python train.py --n_layer=11 --d_model=256 --n_experts=16 --experts_per_token=1 --d_expert=288 --d_shared_expert=0 --activation="swiglu" --moe_layers=[0, 1, 2, 3, 4, 5, 6, 7, 8, 9, 10] --router_score="softmax" --normalize_top_k=false --routed_scale=1.0 --balance_loss=0.0129 --balance_bias=false --router_z_loss=0.0001 --init_std_router=0.0115 --lr_router=0.00181 --n_head=4 --n_kv_head=2 --head_dim=64 --vocab_size=8192 --norm="rmsnorm" --norm_place="pre" --norm_eps=1e-06 --positions="rope" --rope_base=10000.0 --rope_fraction=1.0 --qk_norm=true --attn_scale=0.125 --tie_embeddings=false --parallel_block=false --init="normal" --init_std_qkv=0.0399 --init_std_o=0.0 --init_std_up=0.0399 --init_std_down=0.0 --optimizer="soap_variant" --lr=0.00389 --beta1=0.95 --beta2=0.95 --weight_decay=0.088 --lr_head=0.00844 --warmup_steps=50 --schedule="wsd" --decay_fraction=0.874 --decay_shape="linear" --final_lr_fraction=0.0 --batch_tokens=131072 --seq_len=1024 --doc_mask=false --train_tokens=612000000 --steps=4670 --dataset="wikipedia_en"
Below are experts of layer 8 (counted from 0) of a mixture-of-experts language model. Rows are named gate (a neuron's input weights, with its number), up (a neuron's input weights, with its number) and show model dimensions 0-255. Each number is 50 + 10 x the weight over its row's rms, rounded and kept within 0 to 99.
Before each expert's rows: a language model's description of what the expert responds to. This comes from a sample of Wikipedia text that the model never trained on.

# expert 7
Description: Inner syllable pieces of proper nouns, mostly places and surnames, such as Le-in-ster, Ci-n-cinnati, Bu-en-os Aires, Sanhed-rin.
gate1:30 41 64 41 26 39 66 37 50 36 42 45 61 45 59 47 47 43 33 54 66 32 42 59 41 61 56 40 43 36 19 69 24 54 66 44 46 56 42 42 42 70 45 58 47 54 49 63 51 50 37 55 49 42 50 58 57 39 53 27 41 61 29 52 72 55 44 54 44 49 60 38 71 37 34 58 49 53 42 41 46 50 47 49 55 63 46 59 41 52 69 49 46 51 51 57 68 62 45 47 59 39 60 61 46 51 43 57 55 36 40 40 56 34 42 48 45 35 48 54 51 72 51 53 38 50 58 43 63 63 35 36 67 42 55 64 64 53 47 58 47 34 63 56 51 57 59 45 51 54 50 49 54 46 60 48 72 59 37 63 70 56 45 53 58 49 61 50 61 43 58 41 31 56 50 61 45 47 42 50 45 51 44 42 66 60 71 50 52 55 55 52 50 40 62 53 43 36 53 42 53 51 54 61 52 44 48 56 43 53 38 41 54 53 49 42 41 59 41 49 66 48 50 37 37 62 71 43 48 51 41 52 51 41 57 57 49 42 70 62 54 69 55 42 60 43 28 45 43 52 50 59 34 51 59 55
up1:37 44 72 35 74 51 57 63 46 55 58 50 39 54 59 51 33 40 42 53 69 31 63 64 66 50 42 38 63 54 60 62 48 57 42 50 57 63 53 34 46 56 43 51 48 51 45 45 45 40 52 64 57 56 55 47 46 63 57 48 56 40 34 68 56 66 57 52 24 64 32 45 57 47 45 55 46 46 40 52 46 54 37 48 32 48 57 44 61 34 60 48 63 58 49 35 51 58 58 54 44 30 48 46 59 54 49 22 55 35 61 61 24 62 32 58 44 44 49 48 64 62 48 43 54 46 45 47 54 28 51 50 67 56 56 62 54 67 52 53 43 27 51 33 53 52 38 48 37 63 59 59 51 54 49 46 41 69 35 67 56 56 61 57 30 61 60 57 53 42 48 47 56 49 34 51 51 56 49 47 46 53 44 44 49 44 40 44 68 55 49 42 60 56 39 40 70 53 43 43 44 34 52 62 61 31 73 41 59 49 55 42 33 43 48 56 64 53 60 54 47 51 62 54 40 61 55 51 41 67 42 48 51 55 37 49 48 55 48 47 47 44 47 33 45 48 39 37 29 63 55 63 43 44 62 39

# expert 4
Description: Line breaks ending list items, table rows and paragraphs before section headings, plus heading "==" marks, opening quotes and ″ symbols.
gate0:50 34 53 46 33 47 31 37 50 53 40 43 50 53 41 54 44 59 47 58 49 50 51 47 67 62 42 67 64 54 53 60 64 50 50 53 62 37 38 56 33 51 67 62 51 57 48 43 41 65 53 50 49 64 51 58 51 60 53 49 48 45 52 57 58 60 49 82 51 36 58 55 52 35 52 32 40 50 35 42 38 48 54 56 55 30 70 47 56 54 60 40 46 58 47 52 60 52 43 49 51 34 57 50 46 38 51 56 49 52 64 45 35 55 65 53 35 63 69 58 56 63 56 38 47 46 34 44 44 57 61 44 55 56 53 60 27 63 39 55 50 45 58 64 65 62 39 47 46 43 37 52 62 49 44 52 52 46 53 61 53 50 36 35 51 40 51 29 50 33 48 40 46 40 35 62 39 62 68 51 63 45 38 29 51 59 41 44 42 36 44 43 54 60 54 49 58 51 64 61 48 48 58 23 53 50 34 61 40 63 50 46 53 43 50 45 36 54 53 55 20 36 50 32 42 54 55 35 56 45 50 35 74 37 43 59 49 68 41 49 62 43 39 58 32 45 51 65 48 52 41 48 40 43 56 77
up0:44 40 50 50 29 59 38 47 59 46 52 44 48 37 49 49 54 32 42 54 51 58 46 56 41 57 65 55 58 55 57 66 45 63 49 32 53 38 57 46 36 52 57 48 49 48 51 44 55 71 55 70 67 56 60 29 47 46 54 46 42 61 47 40 71 59 31 61 51 44 46 49 52 50 52 41 47 42 29 27 32 36 36 44 59 39 56 57 48 51 48 37 51 58 59 31 45 54 30 57 58 49 58 54 54 53 51 53 60 54 59 39 38 55 66 51 53 61 65 70 61 45 55 57 33 60 42 52 22 50 55 39 49 63 66 66 43 47 46 84 47 45 57 58 61 64 47 47 72 45 42 45 62 46 56 37 56 30 38 52 49 48 49 43 43 61 44 44 42 50 44 50 55 36 47 57 36 57 67 54 44 71 39 43 51 61 32 37 44 58 55 45 51 62 61 60 51 67 48 45 48 44 57 37 48 43 40 67 48 45 49 52 53 43 44 28 41 54 45 54 21 51 59 42 47 38 59 46 54 45 55 32 66 41 39 56 50 51 44 56 64 47 56 39 54 53 28 57 48 53 48 58 52 63 34 51

# expert 11
Description: Prepositions and infinitive to after a noun or verb, heading a phrase, such as in, to, of, for, at, from.
gate0:39 51 68 65 42 43 66 53 66 61 51 53 41 58 44 51 46 37 50 26 61 40 51 44 53 45 52 40 51 60 60 56 53 47 37 49 69 50 41 53 59 43 50 60 62 43 60 56 46 56 43 47 61 38 57 48 55 44 55 75 63 63 25 59 43 52 43 59 67 48 32 50 60 58 49 45 53 47 49 45 68 43 57 33 77 53 53 55 46 40 57 53 66 41 50 30 44 41 40 56 67 52 65 37 48 41 61 56 45 46 59 52 49 49 52 63 50 59 52 63 78 33 37 33 41 56 50 54 51 58 67 51 46 43 57 56 39 45 40 47 58 49 40 39 45 55 51 41 36 59 59 48 71 36 45 41 55 57 54 57 54 51 50 51 64 37 56 52 61 62 55 33 50 47 55 66 39 39 37 34 45 49 56 45 67 38 47 54 66 48 46 52 54 70 48 56 14 38 52 48 47 48 58 63 54 35 46 41 47 41 67 60 55 40 42 51 42 52 40 43 52 63 57 41 33 35 72 36 46 41 47 32 36 70 57 51 44 54 47 36 35 48 54 39 50 48 45 30 44 51 48 51 51 53 49 45
up0:69 46 70 47 58 35 48 48 65 49 49 38 43 65 44 41 46 62 37 47 54 45 48 45 52 49 57 38 45 49 51 49 61 56 42 48 47 59 44 37 57 43 56 53 50 43 55 53 31 43 58 30 48 46 68 40 63 38 42 55 50 46 24 41 49 53 39 49 48 58 56 34 68 45 57 59 46 54 58 32 56 30 38 52 68 41 58 46 54 35 43 34 50 46 38 47 56 39 35 54 59 58 62 45 31 41 53 51 42 30 56 63 48 50 39 47 37 59 42 61 72 57 55 36 34 54 49 40 52 52 60 47 46 50 32 66 55 40 32 52 54 43 59 48 41 49 41 58 29 35 53 45 52 36 48 57 47 52 51 45 57 41 55 36 77 36 48 36 53 64 48 33 59 52 49 67 54 59 66 37 56 56 64 47 62 38 41 62 51 40 40 53 37 74 51 53 26 45 59 42 53 39 37 53 56 49 60 51 48 49 63 42 58 42 66 55 56 37 53 44 38 51 68 41 36 54 65 45 45 36 57 47 56 70 56 48 35 35 50 41 60 39 45 37 74 53 42 34 48 55 43 50 50 58 60 43

# expert 5
Description: Given names and fragments of Asian and other foreign names in lists and tables, such as Robert, Yu-ki, Ji-ang, Zhang.
gate1:48 53 47 35 39 51 52 41 57 43 46 61 43 55 46 47 37 49 28 47 58 31 52 43 36 46 53 32 49 42 28 59 46 58 32 56 40 44 38 47 41 42 37 56 59 45 46 54 37 63 37 24 67 49 49 62 35 51 52 58 51 50 53 50 55 61 42 36 50 41 47 41 59 58 39 47 49 48 62 54 34 44 56 36 51 43 35 45 42 49 49 49 55 54 60 35 54 62 45 37 41 62 44 51 49 47 53 50 31 18 53 37 34 50 59 48 50 35 54 36 51 32 72 53 42 39 52 53 54 49 47 50 48 51 45 56 60 33 62 40 57 72 57 54 50 43 48 84 39 32 52 41 49 49 57 61 54 72 33 72 44 50 42 57 53 60 58 38 51 70 57 53 60 44 64 42 59 51 53 50 39 34 45 53 63 40 50 61 70 38 51 52 50 55 42 54 39 59 44 58 51 46 49 33 44 36 65 46 58 63 59 57 50 37 45 51 40 44 51 51 39 59 39 51 40 57 47 59 56 47 57 45 54 37 58 55 22 41 47 69 64 59 47 51 47 45 28 52 64 61 36 39 43 35 60 49
up1:53 58 50 59 60 54 40 63 57 57 57 58 50 45 50 48 50 86 43 36 50 53 38 56 52 68 69 45 50 57 42 58 40 62 26 62 43 55 47 48 49 37 54 52 53 34 51 50 54 48 45 48 56 68 47 45 47 59 72 35 59 48 58 43 57 47 49 54 53 34 59 46 44 31 38 42 45 49 61 64 68 43 44 62 47 56 35 41 56 62 56 61 43 66 46 42 57 54 50 44 44 76 49 59 38 43 53 61 58 47 48 54 68 66 44 54 51 49 56 53 72 66 60 44 40 57 39 56 57 62 32 63 77 44 54 52 41 53 47 46 48 51 54 43 59 58 59 32 47 56 47 54 67 60 48 59 46 46 62 55 43 40 57 55 47 40 31 51 43 49 40 46 46 59 43 48 44 66 57 33 67 53 67 56 53 39 50 44 35 46 33 30 56 39 45 41 54 43 58 71 35 49 45 45 66 48 52 44 68 60 43 39 68 39 38 45 36 48 75 57 30 50 48 39 65 66 64 43 56 48 46 38 51 51 46 55 59 29 45 64 50 51 39 53 45 45 54 54 49 53 58 63 51 53 44 30

# expert 15
Description: Main verbs and auxiliaries following a subject or to, in narrative prose, such as was, been, became, took, gets, sent.
gate1:36 67 54 60 49 56 54 65 53 46 30 44 52 41 69 42 56 48 39 60 49 58 36 41 59 47 49 66 54 58 54 47 38 59 50 57 59 74 48 43 66 39 53 64 50 38 43 57 48 50 60 57 55 56 59 54 55 52 46 45 37 52 38 50 73 42 48 43 61 33 47 57 37 52 37 69 55 54 42 59 72 39 53 62 61 64 51 68 46 60 59 64 49 44 38 65 31 65 49 59 54 51 50 56 60 44 37 43 38 54 42 46 66 31 45 59 45 52 46 61 55 41 46 63 51 48 47 52 51 41 65 48 78 55 46 41 42 68 61 50 67 28 41 58 52 61 43 48 54 29 60 56 47 38 47 61 53 68 52 45 37 48 42 44 65 41 42 40 56 41 65 52 42 53 51 67 51 57 49 38 49 52 53 78 67 58 48 62 55 48 55 41 59 57 67 39 43 54 47 48 40 52 63 55 45 57 47 40 38 33 61 39 39 46 50 47 33 60 49 60 47 40 69 48 52 47 67 68 53 72 48 49 62 57 52 53 62 51 57 50 54 38 50 63 48 69 46 67 44 35 63 64 40 52 46 44
up1:41 52 40 42 49 54 51 41 52 63 64 29 49 54 42 83 54 63 41 34 57 46 61 44 49 63 50 40 41 57 57 56 56 30 38 54 59 43 59 48 48 44 46 34 62 54 55 50 52 56 36 32 34 14 52 48 35 28 52 58 57 60 59 66 45 50 54 55 48 42 49 55 69 63 63 44 59 54 46 58 36 57 39 52 48 47 55 38 55 39 36 38 61 74 50 21 61 51 35 64 38 56 42 51 52 65 51 68 54 58 50 53 46 51 66 50 40 35 45 66 49 63 67 49 46 51 54 54 40 44 65 63 23 51 49 47 64 50 48 42 46 48 43 46 60 42 62 44 36 55 56 52 59 59 31 38 48 42 38 54 40 47 63 39 35 56 59 53 42 39 48 49 56 60 46 52 45 67 47 57 46 46 53 38 42 49 54 34 46 50 20 59 49 48 42 52 49 45 44 40 61 44 67 59 45 51 51 63 65 48 42 54 53 57 60 65 54 53 41 39 54 65 34 45 57 41 43 56 64 70 39 53 52 46 46 50 35 50 51 59 40 57 44 48 58 33 58 40 60 64 46 44 41 57 54 48

# expert 9
Description: Articles, possessive pronouns and number words before a noun, such as a, an, his, their, one, first, two.
gate0:38 42 60 36 61 51 50 57 54 55 48 54 75 53 37 44 52 70 60 63 57 44 30 60 43 50 60 49 59 61 50 55 50 56 39 52 48 57 48 53 72 43 54 45 60 43 61 34 39 54 59 40 57 54 56 28 35 46 50 35 39 44 44 57 63 66 32 67 38 46 37 61 43 63 49 48 56 54 50 50 44 67 57 58 57 58 41 38 48 42 61 49 56 45 60 48 44 38 50 41 49 51 56 46 56 48 53 29 49 47 71 73 64 67 58 46 46 61 41 63 57 55 39 44 46 59 60 44 55 41 29 44 64 49 65 42 40 61 47 56 67 58 38 47 58 46 52 51 58 55 62 33 72 34 50 59 68 39 33 34 58 55 41 53 44 63 57 43 48 64 65 37 47 45 52 41 38 59 80 38 53 51 50 53 38 54 52 49 51 53 27 35 51 60 59 55 82 52 63 48 48 50 68 65 50 32 30 47 54 47 68 49 44 52 60 64 47 43 44 51 53 46 43 43 51 62 49 63 48 56 65 42 36 61 41 53 53 45 47 56 64 51 54 50 63 59 58 53 50 65 46 43 50 53 58 47
up0:37 50 63 43 58 65 50 55 62 43 42 71 48 59 37 48 56 63 56 56 55 29 38 50 49 38 31 43 54 62 45 52 52 40 38 47 59 47 45 68 67 24 39 41 57 27 49 37 52 55 52 46 43 70 45 57 40 64 49 48 30 50 35 46 53 62 55 43 44 33 51 49 66 46 58 62 61 44 35 64 42 57 58 72 46 79 55 51 61 37 58 53 52 54 72 47 65 49 37 47 49 59 42 34 47 49 39 31 54 46 63 63 54 49 59 35 49 60 45 63 62 63 54 48 57 57 63 54 51 41 49 55 66 52 56 32 58 38 52 44 66 53 47 39 63 34 54 52 58 57 66 43 71 36 49 46 50 41 34 50 44 63 39 35 59 51 45 39 54 57 62 41 34 32 40 54 52 61 68 42 62 31 47 65 57 70 58 37 44 47 58 51 47 40 58 60 55 54 52 47 41 58 53 60 49 61 46 47 54 57 56 55 43 54 54 67 60 39 50 43 58 48 40 45 44 48 37 62 52 66 44 46 48 46 52 62 56 50 59 56 55 42 50 62 60 56 68 74 54 59 53 44 54 52 57 54

# expert 8
Description: Initial consonant pieces of words split by the tokenizer, like th in Everything, sp in sprang, often in song and album titles.
gate0:62 60 70 65 34 52 57 40 46 51 44 61 38 41 36 64 37 61 66 35 35 54 60 54 57 34 54 39 54 40 56 48 38 42 62 58 47 53 53 58 49 46 58 35 44 54 30 47 66 51 49 50 61 70 52 41 62 37 63 36 47 37 41 64 54 40 75 55 53 56 40 47 40 47 47 55 52 53 51 35 43 51 56 47 49 55 43 40 55 58 32 59 75 58 39 64 50 42 51 25 32 48 41 51 44 58 61 46 60 48 41 42 36 57 61 47 32 48 40 36 55 54 37 57 46 56 60 69 57 39 58 51 54 51 35 57 51 64 53 46 61 51 52 67 52 53 46 78 60 55 48 54 49 52 47 57 56 33 44 60 67 59 53 50 50 51 60 42 39 42 37 42 39 35 42 43 55 41 69 44 54 55 33 54 38 64 49 46 68 51 50 57 58 45 37 57 55 60 41 44 30 52 44 53 67 38 64 72 66 58 37 56 52 53 35 40 52 61 44 51 41 41 42 66 42 33 48 44 60 41 57 50 48 57 44 39 49 40 36 61 54 36 49 63 45 57 51 58 56 41 35 39 52 27 57 57
up0:54 40 65 62 46 68 51 48 50 54 46 39 39 43 53 63 37 51 73 41 57 40 55 57 54 38 51 61 59 46 52 53 57 23 49 49 55 57 60 53 42 55 71 52 43 67 30 42 44 51 57 55 63 60 44 36 58 28 71 39 59 52 49 38 60 36 56 48 35 49 58 44 50 54 54 60 52 51 30 62 55 52 56 45 46 51 32 38 42 47 33 71 41 65 60 49 54 49 34 42 44 54 31 57 40 41 53 45 53 46 50 48 38 50 50 54 48 49 46 42 48 55 33 40 47 57 46 47 55 46 48 43 25 52 44 70 64 36 56 35 46 49 45 50 70 41 59 53 58 55 47 44 65 41 47 52 61 47 44 52 63 46 66 43 59 36 73 47 37 48 42 33 40 46 52 30 60 44 68 36 37 52 42 60 66 75 64 53 58 61 41 36 54 57 34 56 47 44 39 14 46 37 59 57 46 64 45 60 51 49 43 48 47 49 43 48 56 51 49 61 54 64 46 56 51 58 58 63 42 61 55 62 42 41 54 37 52 49 48 39 53 49 55 54 35 55 65 62 46 36 53 47 43 25 57 45

# expert 1
Description: Spaces and opening parentheses starting table cells or notes, especially before numbers, such as "(any race)", "(NH)", " 12 |".
gate0:34 56 43 42 52 56 56 59 63 47 56 45 44 43 58 44 49 48 48 51 34 46 35 43 61 42 49 42 51 49 57 40 64 62 44 50 64 64 53 51 39 40 48 53 35 50 38 55 57 35 52 62 44 66 74 45 50 35 37 61 79 47 43 35 55 22 68 42 47 59 62 47 49 33 48 55 57 46 53 56 58 44 70 35 53 64 33 51 41 30 58 56 49 56 52 49 44 48 45 59 40 44 50 38 51 32 55 38 55 55 60 59 58 57 34 63 48 51 58 41 43 43 58 65 57 65 58 48 43 45 52 35 43 65 60 48 39 42 38 41 40 58 44 49 62 47 60 22 47 49 46 59 35 57 45 37 51 47 35 45 48 54 47 41 34 54 43 60 36 66 49 51 51 60 49 51 43 51 45 33 65 46 41 58 42 27 54 55 57 42 42 46 70 53 56 46 26 55 53 47 42 43 43 55 57 51 53 39 56 48 23 38 74 48 47 35 53 62 47 60 72 43 66 54 69 37 67 46 48 42 57 52 67 52 58 46 67 52 47 45 51 60 37 26 54 41 52 63 63 50 44 55 50 49 50 55
up0:49 69 61 49 50 57 53 34 35 40 49 63 40 53 73 44 46 49 74 53 40 53 45 40 55 52 43 34 66 61 72 62 61 36 37 42 61 52 44 56 54 52 35 42 43 61 38 52 49 71 66 52 54 45 58 50 53 45 21 41 58 51 39 50 47 36 39 47 67 56 37 43 55 41 47 36 65 55 57 45 34 48 54 49 49 56 51 43 33 45 26 52 51 53 48 56 46 53 53 46 30 46 37 70 39 52 53 58 39 52 54 39 29 36 46 56 48 55 45 52 54 55 50 64 60 57 35 54 39 58 47 47 70 33 60 55 56 61 51 52 56 53 49 60 44 49 59 46 25 50 49 39 49 47 46 49 44 65 39 45 48 33 67 45 64 34 43 49 43 51 59 28 65 47 58 51 46 46 34 63 45 55 55 56 45 45 41 40 49 64 46 43 41 47 52 70 33 55 55 39 53 51 59 54 49 40 45 32 42 64 35 57 42 48 33 55 35 51 34 50 50 48 62 66 43 49 57 61 54 52 56 43 37 55 56 46 67 68 41 54 27 54 43 57 50 69 37 47 37 60 51 33 58 58 56 38